Weights of a small mixture-of-experts language model, trained from scratch on English Wikipedia: a variant of Muon for the experts, 4935 steps.
Below are experts of layer 4 (counted from 0) of a mixture-of-experts language model. Rows are named router (the router's row for the expert) and show model dimensions 0-255. Each number is 50 + 12 x the weight over its row's rms, rounded and kept within 0 to 99.
After each expert's rows: "gets" lists some tokens that make up at least twice as much of what it gets as of all text. This comes from a sample of Wikipedia text that the model never trained on. Tokens count by the router's weight.

# expert 4
router:56 48 70 54 56 61 31 29 64 49 53 57 56 33 50 76 72 74 58 50 62 48 63 31 58 39 49 53 61 49 49 62 58 55 50 46 40 46 59 50 64 53 59 69 50 38 42 56 42 49 55 65 38 23 57 65 58 43 71 54 54 47 30 59 49 40 59 71 43 45 46 38 33 35 58 52 56 40 35 40 53 26 56 57 48 55 27 35 52 57 60 59 62 42 36 49 58 58 44 31 64 63 40 52 24 50 70 46 19 60 31 58 54 61 43 52 47 34 41 60 42 52 41 40 57 46 65 47 47 50 46 80 49 25 36 38 34 63 46 40 27 45 29 54 39 52 30 56 32 42 63 41 45 70 64 31 58 40 57 44 40 61 34 58 47 33 29 64 53 66 21 55 63 56 65 40 42 74 58 47 47 46 53 54 52 73 59 64 47 28 30 54 45 37 56 24 53 63 52 71 60 64 42 60 43 42 48 48 28 74 55 52 37 42 55 59 32 61 47 45 51 42 54 27 48 47 59 48 48 47 60 59 64 57 51 44 48 65 48 33 61 52 54 67 44 48 52 40 69 38 44 49 61 57 21 41
gets: " was", " a", " as", " is", " he", " became"

# expert 12
router:74 54 49 58 66 63 42 39 73 59 63 56 83 37 34 57 46 80 57 44 60 35 70 37 48 48 36 48 53 66 30 58 53 73 43 50 47 77 50 58 63 53 74 64 52 49 38 55 42 51 45 54 44 43 57 64 69 55 51 48 38 38 37 66 24 26 59 49 56 29 69 37 53 47 52 65 67 64 55 35 48 34 51 78 57 59 56 46 55 50 50 69 43 52 76 57 55 58 36 58 55 68 57 30 42 43 59 67 39 57 31 56 38 52 34 41 40 38 53 39 46 50 48 36 62 54 66 64 60 55 42 56 53 32 29 39 47 72 71 55 33 29 42 44 22 50 46 56 43 34 44 30 51 68 46 46 55 55 59 41 25 55 51 51 45 36 29 63 67 55 52 49 48 60 70 40 42 63 58 51 47 50 57 61 55 53 60 51 56 46 43 63 32 46 54 38 57 62 64 52 61 47 38 51 51 46 51 20 32 65 61 70 47 33 44 53 41 52 43 58 39 45 54 54 33 49 57 61 47 74 46 41 54 49 42 33 50 59 52 46 60 62 51 49 51 42 59 34 64 55 40 28 70 44 18 36
gets: " and", " but", " which", " not", " that", " when"

# expert 42
router:52 52 56 63 64 63 54 59 67 49 52 73 58 52 48 65 53 68 50 29 31 37 43 45 60 44 34 48 49 42 57 40 52 51 53 47 51 62 50 56 59 38 58 72 62 38 38 78 43 64 50 66 46 48 47 55 73 75 51 74 44 54 32 48 41 48 43 62 58 28 46 42 41 40 48 61 73 60 46 61 62 47 38 62 57 62 45 55 53 32 64 58 42 34 61 35 53 52 40 47 36 56 65 44 44 32 49 38 36 80 39 51 29 52 40 50 47 52 49 47 45 47 55 34 76 55 56 75 56 52 54 56 84 43 64 33 39 56 62 45 51 13 40 48 34 57 49 60 56 57 43 32 26 47 54 48 57 60 68 58 39 48 46 47 50 55 55 42 73 52 58 48 59 64 78 35 45 57 56 43 36 42 65 61 55 54 60 59 39 60 32 53 38 41 55 50 30 67 77 60 46 54 42 65 52 42 60 44 51 28 55 74 41 37 40 51 41 58 60 53 24 34 59 49 41 42 59 58 24 48 64 60 63 72 52 49 27 57 39 25 57 60 52 53 53 78 54 48 53 74 58 39 47 47 40 30
gets: "y", "and", "t", "f", "d", "ur"

# expert 63
router:48 68 60 59 54 59 51 35 48 50 46 68 62 48 28 71 60 63 45 38 58 46 57 40 67 37 48 53 58 65 48 64 74 51 31 29 42 52 48 51 45 39 52 74 48 32 46 60 38 78 52 61 51 48 47 60 52 51 56 62 48 47 39 66 41 44 55 66 46 49 69 42 40 32 78 55 50 57 50 31 62 59 51 61 50 71 37 26 46 45 59 67 42 31 52 37 64 62 43 29 44 53 52 39 50 45 75 44 41 62 32 60 52 73 46 37 36 32 17 52 33 43 33 44 50 46 69 48 45 42 48 61 59 47 40 51 32 59 55 45 39 51 44 64 36 68 29 54 42 50 65 24 43 67 56 41 65 58 54 51 29 58 62 38 45 39 40 59 51 62 37 55 48 58 38 48 42 58 63 32 51 38 49 60 61 62 83 69 44 41 50 53 46 52 64 37 52 64 63 59 48 66 47 65 54 64 69 51 40 52 57 50 33 47 50 74 34 57 37 44 29 50 51 52 52 36 54 75 34 71 66 58 42 53 38 46 45 67 13 36 38 48 37 52 31 59 57 54 68 55 47 34 41 45 46 44
gets: "1", "2", "9", "0", "–", "8"

# expert 33
router:78 46 60 61 59 56 37 36 58 43 67 61 66 45 32 55 47 71 57 56 58 35 75 39 49 42 41 60 55 40 31 55 52 64 42 42 58 69 36 61 62 50 64 66 53 53 44 50 46 47 42 62 29 35 49 64 59 67 60 53 35 39 37 52 18 29 49 56 45 39 40 49 46 46 61 61 73 66 60 40 48 32 57 69 35 74 48 42 63 50 57 60 47 39 72 55 69 71 29 53 32 65 57 36 37 32 52 57 45 48 33 68 45 63 46 46 42 29 32 21 55 43 53 47 72 45 58 61 63 55 57 51 57 38 49 48 36 61 53 57 29 32 31 49 37 58 32 58 25 43 54 40 58 71 65 55 59 63 55 37 35 65 50 41 63 41 39 58 59 62 38 57 42 56 63 40 40 61 70 49 44 48 60 60 48 63 58 55 46 36 45 76 38 28 51 41 55 60 55 58 50 55 46 71 48 69 56 46 28 63 67 54 21 31 29 65 36 54 50 44 46 42 48 50 29 49 43 68 50 74 55 55 56 54 33 45 46 51 47 42 58 56 45 53 47 45 54 48 57 62 61 37 57 47 28 43
gets: " and", ",", " or", " but", " &", " than"

# expert 92
router:54 64 47 54 55 65 50 50 51 54 57 62 70 45 34 54 60 63 48 43 70 50 59 09 70 36 44 70 52 49 49 68 67 59 48 29 44 53 46 58 53 39 64 70 61 41 56 58 50 67 61 52 46 45 30 50 60 60 52 74 45 47 45 46 44 35 42 54 61 45 68 38 38 31 61 50 44 50 53 43 56 53 41 49 47 60 38 27 55 49 55 61 45 33 63 43 56 71 47 34 43 54 55 44 42 37 62 61 43 58 41 72 37 67 43 44 37 36 44 41 19 44 36 34 58 65 77 44 43 74 55 61 62 45 41 51 50 61 60 51 46 44 57 68 34 67 31 41 23 40 73 48 43 66 54 42 50 50 52 53 39 54 62 40 59 42 43 61 44 66 38 69 51 54 44 44 33 57 56 31 54 16 55 54 66 67 70 71 39 34 33 49 50 33 58 41 50 63 62 59 52 51 52 66 57 68 73 45 33 71 72 52 28 41 49 56 46 60 47 49 34 49 45 36 41 32 50 80 47 65 63 48 55 54 45 40 45 67 29 41 55 51 34 63 32 65 53 51 53 57 47 29 53 55 34 34
gets: "9", "0", "8", "1", "7", "2"

# expert 74
router:49 63 64 53 61 50 40 66 60 50 69 55 76 36 40 74 56 68 58 51 56 50 45 42 43 51 38 48 46 56 57 54 53 50 46 43 40 53 49 57 60 27 62 53 52 29 40 35 26 61 63 64 45 50 42 72 61 74 67 54 35 47 37 61 44 57 27 60 57 30 44 53 40 59 51 52 67 66 47 53 51 47 50 68 42 46 40 48 50 41 69 63 48 40 69 30 62 60 44 60 36 43 78 39 54 62 61 35 43 69 46 61 45 54 41 36 57 53 42 62 39 60 27 26 57 56 50 84 59 55 40 47 65 48 66 42 52 52 54 32 56 52 45 46 43 57 35 39 44 53 58 26 31 44 59 32 66 52 64 62 41 45 27 38 56 23 41 65 66 65 39 56 56 48 57 47 26 42 47 35 26 63 53 47 67 54 59 51 43 57 58 62 36 53 58 36 40 50 61 65 62 50 44 65 68 72 68 61 29 63 52 62 46 49 34 54 49 64 38 51 52 33 68 42 37 43 76 54 46 53 37 50 46 65 48 32 37 48 56 26 62 61 42 68 38 58 61 36 46 40 63 54 83 57 53 40
gets: "ch", "th", "k", "h", "d", "an"

# expert 54
router:63 44 71 54 57 69 43 39 62 81 61 78 58 34 52 56 59 56 60 53 70 40 67 32 49 37 49 47 51 78 35 63 67 64 42 43 58 54 49 42 55 40 70 53 63 26 56 57 47 56 43 71 52 37 49 62 54 66 85 71 54 50 32 62 43 46 53 61 74 43 59 47 46 48 48 74 54 79 51 20 48 44 39 61 51 59 42 26 56 40 56 50 44 45 66 58 51 71 37 36 46 57 43 39 32 38 53 34 46 60 34 43 31 69 40 38 42 36 58 43 44 45 48 49 66 59 53 59 56 52 40 72 56 41 43 40 39 59 72 54 36 41 45 46 27 55 40 48 53 37 52 30 35 65 51 52 70 53 58 46 18 63 41 57 58 46 33 57 63 48 48 48 50 59 63 47 32 63 54 46 48 52 63 60 70 56 53 71 31 34 31 59 40 51 48 48 38 45 51 58 73 55 49 54 49 51 45 38 59 72 60 59 29 35 30 41 48 59 45 52 46 36 62 44 38 43 58 56 57 55 52 44 68 54 51 32 39 63 62 38 66 66 39 57 29 51 60 51 66 62 50 47 58 47 37 29
gets: " was", " is", " were", " are", " be", " been"

# expert 110
router:57 57 59 63 60 62 53 34 62 55 57 60 75 39 35 63 48 65 56 48 48 20 63 40 41 39 38 55 51 81 29 57 56 64 47 48 40 56 59 36 59 56 57 59 70 46 45 58 52 61 48 59 29 37 52 57 62 62 71 65 49 49 52 54 31 31 59 53 60 31 45 47 44 55 54 36 61 54 42 45 62 24 56 51 32 59 40 52 55 38 56 53 53 49 69 44 70 67 40 37 42 55 54 51 35 53 50 63 29 67 39 65 51 66 41 39 39 17 49 50 52 39 56 45 61 46 47 63 61 48 49 65 57 25 51 26 50 67 56 47 31 27 17 50 26 70 48 42 24 30 47 49 47 70 47 32 47 55 54 50 28 76 44 47 51 55 42 50 51 64 47 68 54 45 39 47 53 70 51 45 45 29 46 67 60 61 54 69 57 32 36 76 48 53 49 32 48 60 43 70 62 62 30 60 72 48 50 42 39 62 67 58 32 26 50 55 31 67 42 56 40 41 49 56 37 45 62 57 38 61 61 36 66 58 47 43 49 48 45 36 47 51 51 52 36 49 52 38 44 48 54 50 68 53 32 36
gets: " as", " by", " with", " but", " after", " while"

# expert 9
router:48 59 54 68 45 65 46 47 48 56 54 68 59 49 48 59 67 58 50 34 71 46 55 35 68 36 44 59 51 52 36 49 65 55 38 17 42 53 62 55 53 31 63 69 55 46 49 83 40 68 54 62 45 50 48 55 51 71 51 57 49 52 52 51 41 30 46 54 56 46 65 37 28 30 67 59 41 46 42 45 57 51 36 59 39 64 43 34 43 55 57 53 45 40 59 39 57 70 47 37 49 57 53 54 47 47 54 57 46 62 48 65 50 65 35 49 34 52 46 42 22 49 36 42 64 68 73 42 60 66 40 55 66 41 43 46 48 70 60 49 49 33 47 69 38 67 33 43 35 24 71 47 47 61 59 47 62 55 62 65 35 47 60 45 63 51 47 67 56 67 37 57 49 60 38 48 37 48 58 25 53 13 63 52 68 68 65 65 45 35 42 68 49 35 66 38 63 51 52 47 63 63 41 88 54 58 68 46 39 71 59 57 36 38 50 63 49 54 39 44 42 50 49 49 45 39 51 65 52 70 57 59 47 43 40 40 41 56 28 35 55 62 27 63 23 64 54 45 56 61 53 24 75 55 37 47
gets: "0", "9", "1", "2", "8", "7"

# expert 122
router:48 50 46 49 49 61 40 47 56 70 50 47 52 36 55 58 57 64 59 37 67 40 56 35 57 35 41 59 70 49 38 49 51 62 58 44 46 60 54 66 63 40 57 58 57 45 50 59 36 69 60 50 38 43 55 54 43 72 49 56 37 50 38 43 49 44 32 53 62 42 38 54 33 39 79 57 65 54 50 33 66 49 50 66 55 60 43 38 50 28 50 51 29 48 61 34 67 59 20 49 46 68 70 33 54 40 59 42 39 63 36 56 44 57 53 42 30 38 51 20 21 49 44 42 61 46 76 62 71 60 45 51 50 55 45 45 49 53 71 37 53 47 42 67 25 56 45 46 40 49 56 45 27 53 49 41 71 44 60 65 24 68 27 41 59 46 37 65 65 71 39 74 52 52 69 46 46 47 55 43 35 51 64 54 54 63 79 47 58 44 43 54 41 48 48 40 55 61 54 68 79 46 28 53 43 59 66 37 35 55 71 41 46 49 34 52 38 56 32 45 51 42 42 54 25 42 62 62 53 68 77 57 50 42 45 47 44 51 38 53 64 67 49 69 33 68 48 27 52 68 43 30 50 69 46 38
gets: "ok", "'", "0", "}", "2", "\\"

# expert 45
router:64 60 51 46 47 62 45 38 51 56 56 63 72 16 45 57 79 62 60 58 46 41 53 44 46 48 42 56 40 56 45 50 49 67 48 41 28 54 61 48 55 41 51 70 60 25 37 64 39 58 48 67 58 34 48 58 60 47 59 54 55 58 45 55 44 36 52 76 59 43 60 33 49 50 50 50 46 64 49 26 67 47 46 59 55 55 36 47 63 30 47 43 46 42 52 48 50 59 42 34 34 64 40 43 47 49 56 35 56 52 36 56 22 53 53 30 60 37 33 37 41 59 46 37 71 60 67 35 64 45 48 86 52 46 49 39 28 83 53 49 38 35 29 63 29 56 36 61 49 37 50 37 45 60 56 50 51 60 58 52 53 59 29 20 43 38 45 52 67 50 38 65 65 60 66 42 52 41 59 49 35 52 56 55 48 51 45 57 48 53 47 63 32 37 67 24 56 71 56 74 49 52 54 62 45 46 52 31 48 44 59 55 23 20 42 54 47 55 52 63 37 24 72 48 43 45 55 85 34 55 58 58 61 60 50 33 48 40 48 38 47 49 52 68 41 45 49 33 56 66 47 52 70 46 44 28
gets: " was", " He", "ly", " he", " is", " It"